Weights of a small mixture-of-experts language model, trained from scratch on English Wikipedia.
Size: 12 layers, width 512, vocabulary 8192, 64.3M parameters.
Experts: 96 SwiGLU neurons an expert, 2 picks a token.
Training: a variant of Muon for the experts, 503M tokens, 3840 steps.
Below are experts of layer 8 (counted from 0) of a mixture-of-experts language model. Rows are named down (a neuron's output weights, with its number) and show model dimensions 320-383. Each number is 500 + 25 x the weight over its row's rms, rounded and kept within 0 to 999. Numbers have three digits each.
Before each expert's rows: a language model's description of what the expert responds to. This comes from a sample of Wikipedia text that the model never trained on.

# expert 0
Description: Opening letters or prefixes of a word after an article, such as the c of catalogued, struc, fac, dis, sup, K, N.
down0:533464510508526498494468521518462492519491495528491477530479515487497458468524476503517500451518493519485462558512502520485549527504461545491525454535567472530481460451539504507516492540500502
down1:481497494483509491570508512491601520481498503476481490458524487504486460475462524509464487530511489473504492494510485535462496508462530520483490499506479427452470493465490481510518478484470506
down2:512507496496524442446500482512529490472498500522481488536534492485543528474532515485514528522481462470495521523507499508500444515500492466506496525507493494476493474528483488494548503466481551
down3:473486484489537477507517452510534531485518505522510503566448494538498497511471537516462472496443533517506471458491502535538545480554501554495504511517448473480525525481475509527492458481474485
down4:487514540495517515497518490480530482487589518473466492486542521528454472462483533511469464522484534486478499519524529505512541534536521463494479495468495513538497463548471501485551509510504569
down5:471491512463529498510537513492498498513508510474488531406466520508502512519536527497557532470524453470511500519488524521546512514485551448499481475479488501458481458496533488466501509537517499
down6:505493475466488557464479518475505453466499504472506502520498477510519479469496483519512502481489533432463500497459521499500480473471496485486493483477504528481507474542520506501484506519532502
down7:526505482509490491517560509526513491479471502521524500527505472453472482465515485469533494517506527517508468495517527521481466452448506468517503473471495509524513477491492472484513486505490521

# expert 19
Description: Fragments of German, Slavic, Indian names and words, often with umlauts, like H in H&M, Fl-ä-ming, Pr-ad-esh.
down0:506474521466465473445507497465509460547482470529507499520470520512485499483509507505502503472529498504488487509534503500505509521502524508520510453500500520536521524517501527452463467479510484
down1:485494486490538535493508491510533522520467524475490470528512494499496505527496493526526488512499498502457450500510492485499483516549480508518521523511516520502464470520466483491534473519472486
down2:513548474517481501515445550487506480461523486505542544513494513477530476462477487526514474515518504505515500462494535471509491475456504515487483491533467480520514489474471537541530511508503462
down3:520501499491524532511506516562510503503446473527479507528527498474493521515541514481514439510525454480479491514523496499500475468491473459527511509522527479506493483498504537507486558500490500
down4:535509454511487501457525512496480503530497491526505505467517500499493526514512523531461525520510488507498497475529507528524515508502510550479518505478518510518485486487509561481457478478452505
down5:529491504477519495498498511535486502511529535480529497480504484527550506495515513509528525496461484468489485477482515525500524509544528477486518479501500486473472506473475550552528483558518501
down6:492529544468477456529470510487486528486560487492497509469524491527484526473493465502492535527514496477495455518499516520509457523500512506490541488503484494478460474525523473538528468525498500
down7:546495479511442485507445486525468506508515510507489483504484524469491515530493509482504491503521476481495514504522502479506473478466475456514524491543522532520517481513524526500473482496498520

# expert 12
Description: Prepositions and function words before a noun phrase, such as of, as, by, with, for, when, after, became.
down0:504538491482517505475470458499464490488509479493454480486534502468498509517506458506480550518526501528511502486494514541496474512534488528496488530497493547462487469501513537504529519470471479
down1:476460459498499493486530490488522508541523516493518501500540478487539512500502500436480462460485487491511485533494517452479508510512508504528511487457530476488482498508505504446555536443471510
down2:482471451522467473458551466521498498464532496475521482518493492516428500509473530503490561516536447502526506518504490512493535482489499488522509509498473520510508507525525531547526520499487499
down3:489527472499510486534541487527450509458451474501519496500498490500511506499469480519523543465539484536510492480491533519491480431513473460487472464480501532479525521562484525524487495518545460
down4:501530483482510482498461492497514467497479485536510504501449523500459485514468521542532550502503503485528506529513506519490483497506533514474575481543494517482503516515509522520494497508470532
down5:500486507512537502467524518497498490507490504553501480505478488525512526492472520521496483481517519522480488484473518400463504500440488465492485503522516496470501467525530533545486485522475525
down6:475534510463475497534500477455512513492474519516504503528487477451499496503541506491544485524582507530513488492543533561482529507501426484514473487515476498469488520493538512453525512536508455
down7:462480495532513427486534524505454503516528497482534499540498396500475472513499513517457487515501488526529486490475481549499492492520478522530489539473517538434549560490525480521450567499535509

# expert 11
Description: Periods ending sentences, especially after years before section breaks, plus decimal points, table pipes, semicolons and line breaks.
down0:504505493496499495468505490454496526526471488527499491498494455514470460476501513558508502493526471539477485503453473473481518531490501487535532477470483493460490510495530514508488515513485507
down1:497497526487481527543503447504458465502524484468529522461545535536481485531486495477474524520487507467531507479492487525513520472528477507476495524464499495524474544521449565511499526502545515
down2:480477515545520459535512466515472480489471499495489497481493515543507501451494461474540507518512500498535534458503515512501544476474528523457514512513527528485476502532494509454561510489481498
down3:465502515481498436530480550410511488495486498525498526545503504501524469533502490496514499509468475463520488495492514493527460478518486530498496498537480490489496460523529464467507495492522478
down4:520513530474487488504489457518469459503539489501511489534463486494468475510513490495508455550532475512484480508512502480497502459509480504489524484509494505495506504487495555479493481475503517
down5:498517485531499476488504524476486473541456515488489467488495504528527516511458522477518501490500534504515463500534543492514529494485510486507547490502522556500506475517499442517494515534503556
down6:480525457519521503538504501499471485524527544530465514464463498475535482510542520548474510462535525537487528466468483570452508507508514549469472458451493509506521515481471502550508487503516526
down7:469528496482522561505492515502485470487507470544513503487528494497514520490468523473514518500508480503480508464499502492514496520494481491523460497538502470480481479521485494555469491495511499

# expert 6
Description: Word pieces of scientific terms in species, taxonomy, anatomy and chemistry text, such as ph in phosphate, al in alkaloids, idae, ensis.
down0:509507530572471497492481504475514477460507486489481484482490512494504495522492484506490548511502523469495540488511534520516491518509548463538483473471456482495495529560485522469496480508523494
down1:523505481460480499504452492486521505484513468502527455504490514483516449500511477532569485463493512486515506509544485473471539498495521464479522448490488488493500480469533508520536551524538462
down2:527520492489479505499485506509453485534459526467539511487509530492482486504493534524528507469500543525518522516497496504480486474484475503479522473494502488492490506528501497504475484515516481
down3:487469492515505501480537472514468486464496519557550506477491512489513504509477522486501501480462512513506495534501490482520471515460480506503490445477490451497541475496504502469512505548516463
down4:462499474408523494477494485448498462466510502486515472510535512499544503517506473486483471519518490519494478490522531500504472510493507528503498478483499555507491500466536495486507533477531477
down5:507517488480502464540499523527467444514482504513498506501482533498523498493514532501530474532480478507507546483507476536487530466481484489507478500543479495510483495557507457454520483538463507
down6:516458509554495494482480520507511498499487510492473528479503432547481495509519467521522506493498521517527493474503464504488515534521484515521500503528495518552509473526545551508540486539491491
down7:443466484483402514502507478546548519467472483484495492528533539520492482525528484524534498516478479506493508511488489525501509523502525520494437479507520468503501512506524511485518501492449511

# expert 1
Description: The and the before nouns in running prose, plus word-initial F/f/S pieces like f-arm, f-ighters, s-ame, and == headings.
down0:507461505463478527575504486492513472473505491487494569510523478494527460460488535481479492497452508513471511506513489525456499462529532453516516480493524493433497470515493501477508491486528510
down1:541474492527486467510513512553490495528467518495481515531474507509518506519509493511513524511487517533498541487507526511505490486503444470553534455498513494446513451498481486523478501514464462
down2:471524515461522539511538502499451507530488469441474458546512538500498503533484489481514540545516515522483489517472520502506472495537482481493507550462509501523568500514441485517459538496480522
down3:514490463507518463489530449492512518473475519524480559496462461537519497501541486508532498505512513471531533507473557485505517499524505551506479500493498493525472482476498494532510454534512511
down4:506498508463495501519503480453510526546504479480503495531525472524513520492524489468474540488507487475489494507517471477460520453468495490521528524514500495549465473521479502478486492498481474
down5:514469555526474458523490552525560466529453505495515477479476507508484523528518522495513511539500482541504557484499524513486494495489511526473476522491508495535512500493497512532467468528474513
down6:500549504483476489528508517491485465479502472489464460522520511512517483475524542481471536516521520495500470527474508512512528532484502527488498488438475507526529467517502481472500466485497522
down7:527531452437493530481505477465524515508540497532501505448539542539548445494502505538493513519538503496444505517487463496478467516530507535490469498486472533486508527498495529507534500491516488

# expert 10
Description: Pipe separators between cells in sports and statistics tables, plus list dashes, line breaks, semicolons and country codes like USA, FRA.
down0:481502526540503447485489484458485469499563464503534526505525514525504516487511520514509489489507469487494515512502451520479486473525524519479489539459510472501518506487479473453470473487510523
down1:509468505497480516504482513512490512519503452506486489523520540515532521506481475507487504503491471486471493537505481521493509525488534485494519493492474497469516501524482522520494517510486483
down2:489491449512534476495520482452533450533454491494463469476491504516496474511398461449536532486513506483496496478486482514486507463507487478485502537488488524488488487476538502490511517535512519
down3:521507512535529490481513482552495505530522505481497461514531507546520496555527543518514510487535517513535488523503523495481468494456468503493504511544501520534477548527483496514472507564537500
down4:497501494485495545514504500507514505495498483483493516521487554508490527539495536487510485480492491506541558456517529484461535514531526508508474515490483519538497492525514530501511493517485497
down5:522523483530482511463472502535503518493525458516491465489462476497516507462501492512490520508480480506479483448473550516517490491492510510528447464496498517516497509521532493519500481536511513
down6:494493513509488528502512481519458470504521484469490520511458481462489489449500520504493522470523553492513503500526507526512489534482490486503496483520459478432541513481504508470496523529537498
down7:499495461521506526490492498519507505495547536482525470453489517478475518476501545501504470548505451512528521502560523507554500528547530504517512493469502473477516484513564510539505493479475528

# expert 2
Description: Hyphens joining compound words or year ranges, plus single digits and digit groups inside numbers, such as fast-food, 1949-1957, 35,666.
down0:500489494543485522514478433470438539518471479470531460521485501522477492534475531465484483505474494497501510501442468476460514566535501542441521457491508501501551481509492463530526522486463533
down1:543453497532510495514515513504514536487481485514475482489495523496501474446494486486483465482478544486486533519489484477464489534545468529495510495529517515501498463530504497526548485496483496
down2:493511543509496496538487548500487481471501519484490499480507552530535508511480491507513496519521502509491450506511492519533523481514509486514452494520485540486500480520479508482523479531488532
down3:458490533476570496495525465497505524498477500432504493500487530506491497491453475496522505483483484516546505515473511533444509504530513510534533441502506549499469501500533507499512488480462482
down4:533509530470485501436528492529468530513479524508517531502521499462519488481481531510490508467489513522493511468492532513471512505492505494479537559492502523491500501499492493533485516499533483
down5:447495510515514538485463514491471474527519468475517463507487489531518516517474499487467476521478528482478486494480528433541489452446488463467518496519536483547501550469488506509490494500526482
down6:511489508501489507507501550465451453537475513494508473530528500488477485498530492521514518512550489489525526492527478503493441494453457500514492495477478506547518493480511467490480490496511434
down7:506523497492502510521499510449510488508563481522485493484489512485499547497482552516507507534480463492507533478513498515466440461497504481468452505510532514513498508556481485515487467468516475

# expert 18
Description: Given names such as John, James, David and final pieces of personal names before a surname, as in Umberto, Nate, Romeo, Monica.
down0:520539493515513492490481524471529480494508509527465486465548470533510496514506463492508543476470549458541508506512513500492440524522494493443481495500484516518555475491527501542509469499469498
down1:502507453463503496511426507526491481485488544518478494484533511492483463509491492499500497505517479479534508486511526498497473511482511499484463460487470501505507511466494526493484473503498510
down2:507495516513462529466496525510461501493508502510460469482521493467545490465478475483513524503513511541502492443493481412529468468504518479460525492507513557511514514449493495478500495489475502
down3:516520477504439522490468559450539516475498482509482534518532533513490458508532467497478502492532541493537548496492499487519479463538524573503536535520513485531495560520445493543503517472522478
down4:512529489507515494491486500536543553501514485499466510510484477506500529504503492480552485476527506523528496569502538518438539560514488486504498507475517519450486470489476453511501504465443496
down5:502487447469462500511495487475466484464513500514491518483537543470475501496485485465482513492511527472506495465478492483401500530497528484488493537464479526492528511547488533482538522487490543
down6:471468467487468470462525501498502569510492453502446532449530516471517483482517495501530472538480435476499511491480507508533500502504522484537486528551519465519502510481514514460521518522511487
down7:545491485487457509472514494448471517515512517548526510495443512485501501489520494538479493538487478545487520452500493518530476509473476486516478513489493505496483493559491514499504478453476472

# expert 9
Description: Field labels and colons in infoboxes (Existed:, General information, Major junctions) and modifiers like New, National, first, second.
down0:511462495481498489501451459501534490493477483487513506519499464490481521448511526516518465485486524515525531515482462493528550522509514496496526460502519536503493491527474514521473489502484492
down1:508463576483508464493495530478531525455528513522509534563488517464508468479503488500539477482495532539472548488500463505465511507506475511489501512516520539464513530503498529468485484562521513
down2:511458497531516517460488521522490515483488516529482511501504464468460501511491460502495472501506548517482485531485501453509474486475537494488492504501506446528496513494528507517470525481520528
down3:508494474500511520440511514542543529485491520507495502473495452528481495550495466522481549480444498509494494513489504458542514467501517499513520485543458434507483540507498521534551529522530530
down4:480496496448473485504511482524505534472530493496497521484517509438537522475528506496508476494542517445490461476506517503464488552486484476518503558532517518480464469535477529481499522518509455
down5:470491446488495493499509487508476488462454497481471492473502508519551456488501483488552496489558486478491506512523442497495475495547524507482491535507508478537498488486541507506533533477519461
down6:474511471448471525518466468485493517514499512504489490507546534512500509518463505469493519506506487427461517501479498494516493480518490521485477494500482502435494518477503493473511490521492506
down7:514524536528532444529523437484518479504468489480504530540520494486532573493516469517456506442478484474447497493506495460532521498463482519491516495481490506477521471526528508476523483497504455

# expert 23
Description: Letters and syllables inside Slavic, Hungarian, Spanish or Asian personal names, such as č, š, aj, iy, Gam-bo-a.
down0:476486514512514524502490481570533519520500446506472526481535495470472445499470502491527489518512471507541473474518522458462468504461498495498474492485461516495505503504456539520499515500520494
down1:535516500508424516468461571481491525497505524496463463482484502518501505469531502494497477489485482494438503549505476473479494525508502503505420498518495495529445507534491516487462510506512528
down2:542474527521479520502472529487537504495486504526461483451470516503469483512503534492546464516489466518479506478531481497523538519461523506471461510509491491496500533541458494437458444501517550
down3:513508515501487522497463492554489524492458488469513522487477523504536540484482460482479515459506492513521475503513467502486476500495516427515501461498463516480508498487481507535489448496516448
down4:552477489528500488524470495505471472498491494465468488557525508457498541507515487514502476461510456477487487469503459490579509513467467533506480503483482466498467493472515499489478502512514470
down5:440495446486521517522524496508514526533552517498529455471482497488503460479488489557503514519524499504479510505537485517519496530523519488537486497493467458485475520470501506514518464512506525
down6:496526556485475491518490489504502478571522470499494483498502502517469489527492509469508503520512529500486507475469496452468537496483519520512537472479471476525489557507484468499475466502488476
down7:471524479500472503489510527514483514474524512490475448537532521485530538449516493520486561508478523453510508500547518495526536519503465492486501541500531545532501521496471450501487510513480494

# expert 3
Description: Final pieces of place and proper names and compound words, such as York, City, Street, -burg, Man-ila, cop-per, land.
down0:519493510454552490524521528461528536476495472517530524544466464531491450523432537505516484519543520469511494515479520492505476525491496475494469473514535498502509499497508492480472462530512499
down1:515465507511528501518512469517468492500485504489497507532502500503507497454513506506508496530538502507453536492502472485474480462518478538515516484487497508454507552495486497521477508497523481
down2:463543495513490467498539498518513488497508515476520501530508493458489478492519433426526506472528502503482493497490539446544514473507473486502512473457524472484502502483568441532463530490499522
down3:526509496485526500486525500512449491502467527506490455494476497469472495506499504498524494510495478438486483492516503552515554537507513470511499550511543475485479491457531497498550503513461495
down4:538549510510492510484491501525453486500485510535505525521515488464511486487518499536502512467510506493499525474509494487494462445461498502487512453442468506517463505537533510521462455486514480
down5:487503494487494504443532504513491515529498478522458529530526510476523539505549493471462553494511476523513451515510502503445505458537466453505453494499509473477458489536562486468489532483580509
down6:528468514525551524468512491516485464501494476492498502523562513484466497512470515517484476471473504504498478501510467497520527484520501505501516518504482477513489506487507495452498485488502508
down7:493471526498505516480477531463542500449501516553471509499473544534502410495535461527463491471514494486460546537504496480477545472498531504528528521473512477526520489473500496499449491493510546

# expert 22
Description: In, in, a, born, early, throughout before dates or places, plus list dashes starting infobox fields like Coordinates, Denomination.
down0:468487499468497528455484483498519509516460484512502498518470488497487491487516530521506523470488531510510467502527499491561501481459495508518502512533502543558508538488526485484485497457517467
down1:479493504476494498485500479487534483490478433517520474529507490478480462467504524515471456496480474500493521454503491479495491520518507529512489533529504534498473486528494507487493532506508531
down2:533504455442560511505474523498502465491508502511507486526505537542530493517511476454501558524472485506464502525499482546503492500472470526464487482510488498526501492497481485527505532496484492
down3:493497503456480564498561498480525518486534511524539486496499470522469464505482490513504515541510470511523500468544511533458523539473470497559518546462490478492477533543495530495531494512484466
down4:529542482492515513538527451505533535511501519499512498509496499483468492497487513481512498500487469466508485532532481458487462454470492498531498501482448520472540512516494510513515540491498522
down5:507475539490515492459467502461494478540527509476544514483478487514508486514514501458523501463487515452488467534532517514496499510477531457512483461550484489518532511512494514497512531539450498
down6:517543519539550523527467480474468497488465492451488505498445496505513516513520518533496452499550467483507506462492538523510523536486504484549497489518481517488525498543550495489509464524549514
down7:563511513480478481515511474497522514546491496534533515479505473472527528456490487486538508489468474490529509511494518500443491455488484513540506502482527496489499526514523528487490495526536460

# expert 15
Description: Month names opening dates in sports schedules and prose (October 6, December 30, 2023), plus record numbers and table cells.
down0:545446492481490521538494481475520552525472492493506470536476468483515489503473510461464525557486517509465491512542486471470505475516539502476488461486510539530495515479486506515474459447500533
down1:488500513528499495486517473489444515487503492473511506471475481491496520509486481543475525499501440487518487475456473474499545527565479497501533453481509520538470486472529491488512475524501539
down2:496476524447538552519540474477530495528506532476493541495466513498498498511516485501526454470501550533499501519517498481504515542449484437551494442520460520508511547489498490569528507480480542
down3:476446519494540491506525490501487495486499541487502505455485474497478497496510485445526510499457475474483550462515521483482533478555469527490455561487503532484502520539492483521473472517481478
down4:520504508472518459469504518530547502505495482495495511487462468488484536540489461456511472479494496511486528496496511483496501445518457478486471529483484515470473495482499519517526485479510497
down5:553445535464502532464507504477519441536545490479517518505448441522482484519489508499557474518516523479497520507518506482480489479513503507528516524524522490509530490511500507483547515507465479
down6:487467508469490437530482497518469450469494473481515478518508492500485516504494477525451456514479441476517511523478468530508453499513495502483539490481460509516516523485500432503450498481506512
down7:509492485492466510518455460539492484494515554528459515516471504525493501525513436521505484503521490482457509512515532492523500498511496545493460471463502539489500532548477521493496474524466505

# expert 5
Description: Decade prefixes of years like 197, 195, 201 in dates and ranges, plus mid-word pieces like r-ent-ers, univers-e, name.
down0:534522541528538524493466472521499526478521487450503508526488507453510508529475527513464500511476512509493478577520469477507493473492472526471528520467466506504478528475467534475499495510529540
down1:514542467508498509533537524508535513528464515466483493497478524459507500491526469459479473468517488516480539483493524482509526452521469462494449495533498491478509503530494532547514495502514532
down2:512520543460472503531471457495511491496490491539500501449507538499528535477512471478495468525513494497454509519508525457474490528477479499492505514499461488482511506492463495496493494534428526
down3:526484516491479518478504501508501511495460507495500493438471489477440506553546486491465488526521476502467518489517497495519490524520544500547483528534519518507518489481498497536463529514484516
down4:559479491496469442523495483471496495522517461547516556475493480482484513524529528535500489440454483517527480494499538510500494504508514512481525485522491508526479512462476512514516526496513543
down5:557536493479496465481515451515549503481533500511483490500531510503495484485533488500534495514483486472513492473483510501505541536512458497504538497464516500480491470480522510526521517477495475
down6:512519526503491496480499504518485516534541556501474527448475497486517511495550496475511508494530517527528506529483474519509476527524476500535495494487494494520504519507475529479515480566520513
down7:509488506472513517507515492466484531509463481546507500506479482553466496538504478439457475505499507502491512500490470494511463495505523456476536450479498476511527468493479502499530481469495517

# expert 8
Description: Noun-final suffixes and whole common nouns before of or in, such as ations, tions, years, season, album, church, plural s.
down0:486489493503463534505520511489494518484494483428483487501531525515495539505539495484527522522517519487515494522507474430504470503521519547523523481464477528456501523497480460485456513494492480
down1:528481483477458516482513471541514523536483528477500503473521496490490533483498503492445488531469495485492528518497476550513468480517512481456500507498492527508547531499495461499445510555518501
down2:528498503502455497510511474492502549476511530485470526497473477485504533512519479516499545527473506550502471486514463506522488463493511492482442521487491523489533500478460508526489463441526508
down3:500458517539479496480517508501483518461498541477504477503496465457524541513532461481490523469518495510549499506515524491502505509478530511519480511493497514499518509487547544532519468532501527
down4:462517540469495499482444510496486532532512515541483530505456511504461502500499442524549501472439479500507474473515508524563501478520488505490494513479481559512452515486441517565486522529519479
down5:472524479512521471516502526504510489519542477461540464517515535504507480482475524484503504503522468543461488487490471601488462509509511487497457498503511502493524517508495495513477502489507510
down6:470489522469496492459460498504539534476492525489437561490497531539521476500534530531491488509509529516466501532499499516501494473509494531515524509474506495521479478483500519555490544512512508
down7:507538493528509498519521488492533470462496553513460467466493547511502456549522498525484511499525529485472449515554501495515495516494524490521536525530545521533479551452497498531427512519497517

# expert 7
Description: Verb forms ending in -ed, -ing, or irregular participles after was, to, also, such as known, released, used, seen.
down0:519471502502487531492496502509501517480483512466499521528469518503494510481531483457496523491537496524511485524524462493526487543500500515481473537507494513512501508565488526485480483496531500
down1:440477532495514491487548480487543502525484545515514513509505483492454501539518492539497487494526475541513501495474494509504481491540484493482493502515532493500484483503523495538520514507550529
down2:550469506511545456480476479517500411501515493510516534462511506493516537461470492489520460475513508503499512524503483532514452460502491504506536510519476488514498491539529497491470525483532516
down3:543513485528515463479500504473514490473481504530469498493528510551496486525509492525474495459537460488473472490504535491530523451498477532476535461505531485515550537503528523490529521511501511
down4:565520490502477520447504568503483495495492490462462459535480499510486536496496486524536498492456508516533515518525467527532512539480475449491470506495499499495520488451515468459471482493499483
down5:502508494521452508471468480466491478509485466516533513529523506544508495507508475497485507494530557500537501501482504497512517511516443503516524471514512460470457488512491484469536491489473521
down6:492536511500512461477470524531513516486457480477493495518527467537500501530440467431457525491512493475489508454504437554497546513490489492496513504502482521488499469519507464501481531480505500
down7:488477508531491538517483489503567504524486483532535479585502451473521482461492525487497448475530450496488504537491495534497488498545489507532486520462473493526515542542494507462483522512504475

# expert 13
Description: Short inner syllables of names and words like in, on, an, ern, ton, as in Mas-on, gub-ern-atorial, Chow-an.
down0:480512467462489502510516518504517528470458480470541497478483476483502519498488506552497536501484508473429500524504508481490469512518495495465483525504526499523479525529508485450501509517486464
down1:520522480528543489470494485478485449471460486491487472467515467490541510478475490516473560494476497537495524552508475507488527546468460539500478448508517511524504449474490512477486506504519538
down2:469522536516459505500483503463487488499515519459449526478478493464494506532501496470505545507513497505483517512477485530465502523465455519527517487502506514481472493503523499507495495477506480
down3:516498443530502507523537523528447492475476513484477515445485495466513535488498490458510521510490510463507511497525453514487480484490515486507468463505539522517521526501519511485474486499511472
down4:506487542476511497517483481517465465512468508508468520514535489475478498453472506476526506486493479558457476504509486485511463530511525475488425477472506513487549478534468496481529497504487494
down5:472492472498529515467458518486501472566501475537518526487555499514512451473510498464488478510496486512508501484490510459513543483485513512446492488538499497527472514504493489469507542502537534
down6:493495495535466500507534507540496514541476482474514492545492501496532431463467469464494507460514450478497467548488540479495536538478477461525490530480507505513544480470541491565475515496492476
down7:477497476512476489543539495531493513524521471494506510489497521472490504539495455501502515529537492467471507456499542502477478514515505461472494522527526504533538496525545475574485481505476491

# expert 21
Description: Commas, and, which, who, but, while, where that link clauses or list items in running prose.
down0:461506528522492501469474509469453485503466487499506449485488470483531461519518521530493483483500544480469519472502480489490533504471528484519496510524529501467477518462516449482510534491456490
down1:512483495488492489481483508449495477511530499476523505514477488499463488487473490501531518537483512563463466523486489518526525498494507481475470532510527500520491544534499513481533512501472509
down2:524521517472497506507480504528476501524524488520525478531519451528471515495489533533538534481474452507540504469525543539529513517486500451512508497497491506507505527470527502497529457493522508
down3:512484544497509543535446480493506520485485495510519508512531517507497514507543483503444474517512528479506478497513441501496476474523480488510508460483533491518489504483474487529532520509502489
down4:429468511493481495497500512508507459513472538508544481456507467520498483533513499515509499463527535469538525463511529446523496466507461501536535493532518439529487515528520476476501483474477519
down5:501480508493508512499481477464489501551473542484506540491499512530516508522531473537552477502492525495498473493518565517516513525496478513510511521518508471502480520511469489493526544508497464
down6:508503525489493511467490486500513518518497525504490520530528504490511532539518477484498495528455538462507514526482514470513476470505470503508484540537498488498491483504499487541482504488519528
down7:538480514494506474502479480504519480512509491476513492508504522508481490499510510488510468532475510493509529482473510505499471492480490469533481474470512500517489484497549551493478518479463486

# expert 20
Description: The infinitive to and modals would, could, will, plus pieces like tr, ti, Gr inside titles and names, as in Martial, truth.
down0:498526487491532520493494480462578471491521511405513504505488498510512501500454504558558536511510491518547476515509539479517505492519466511517524527485472465499435526476525497491515466512515488
down1:541504471538567502515510511493478497538505531498507505522452521520511514498513514505473492517521520483489505541492519422487511511459514468537468508509521511532544474461508527507490460511509492
down2:500505521518487489511509496505480477530469486530513518509548472496530524519510529561525524486482523466526545511467484520509518454487512537522500537488521491497465512516506530469499514516475533
down3:538544491504473526530438506537505476505510478527493474523493518469512536517472503492522474514475537500501481501489514473474490476471498447503488489498494497493484504491446494501505551499486510
down4:492517517490461532477496481451493463498470504531520472513491524487506463500457469492503513508494545523507520483474488467523487483482545547450475493507505507516464485478484513524531509484516476
down5:472487507528499547518521500501491476516507516531481474501505500519505549495498474500511482519480556513471510519529521506527504514447482501470531512500509477533491475450495515480456518488490524
down6:526522501459498478474506487478476496486493493515467446510506528516467497517501494479489502506501546507469510551518497482509476509490509513489463478460484501495489506486508511518486509484507490
down7:491509499463481453498513507496514489518563501551523495481474474475537532506511544453492443472483483540539499489460484528471528506521489445506525470514512500483515489479490567517515492515476510

# expert 17
Description: Word-initial prefixes un, im, con, man in names and words, plus possessive 's and closing parenthesis or quote.
down0:479504513526471477529515479532468516470482483520510508464472508507516525498531509525503536517515500488467454471521470495470503509531505506499518539445511485451495494515506511503523509470505495
down1:524486480499513519528536429482509499477482458460504524506517497539494474446457538513513515470538494527494530480490505477482495522467480423487523502538513467529535465523423519518530506466473474
down2:521472453520469520552470460549506530524473507476549477495550522507498481478491495486516510517509480487527529512528446508439532507552535467503491502496501498491544536537488484520509493501487515
down3:511514523495469463482466476480506516497502496520475476488499523536509493483502519466515531507502498529493482501490496529429502542541471524507498455484522458491507506503463540483478544528491522
down4:518469474514509536536532509494452471492490487493478499528516517512496478479521535453490517498477538527528550524531483527524515498484509471510500463472532488491516501510502536518508485500501485
down5:477512469504505520556494495483533496449477473513536497502474542475450511492487479500551547468500498454456468524494515487499507522540446491470460540517498517451497502498474474462470482513536516
down6:528518518470509491523461497517463476501464531535524526467547517499527465566441524523512521501492470522492495502475511511488494484506463570503509464479490513488506476522493520493495519501517465
down7:489489487521563551515562524526469488539517497500455486506488485513543496496472529465531494484485525474534485537496468472559529512463479518512503485526520509439541489476509533461505467494515504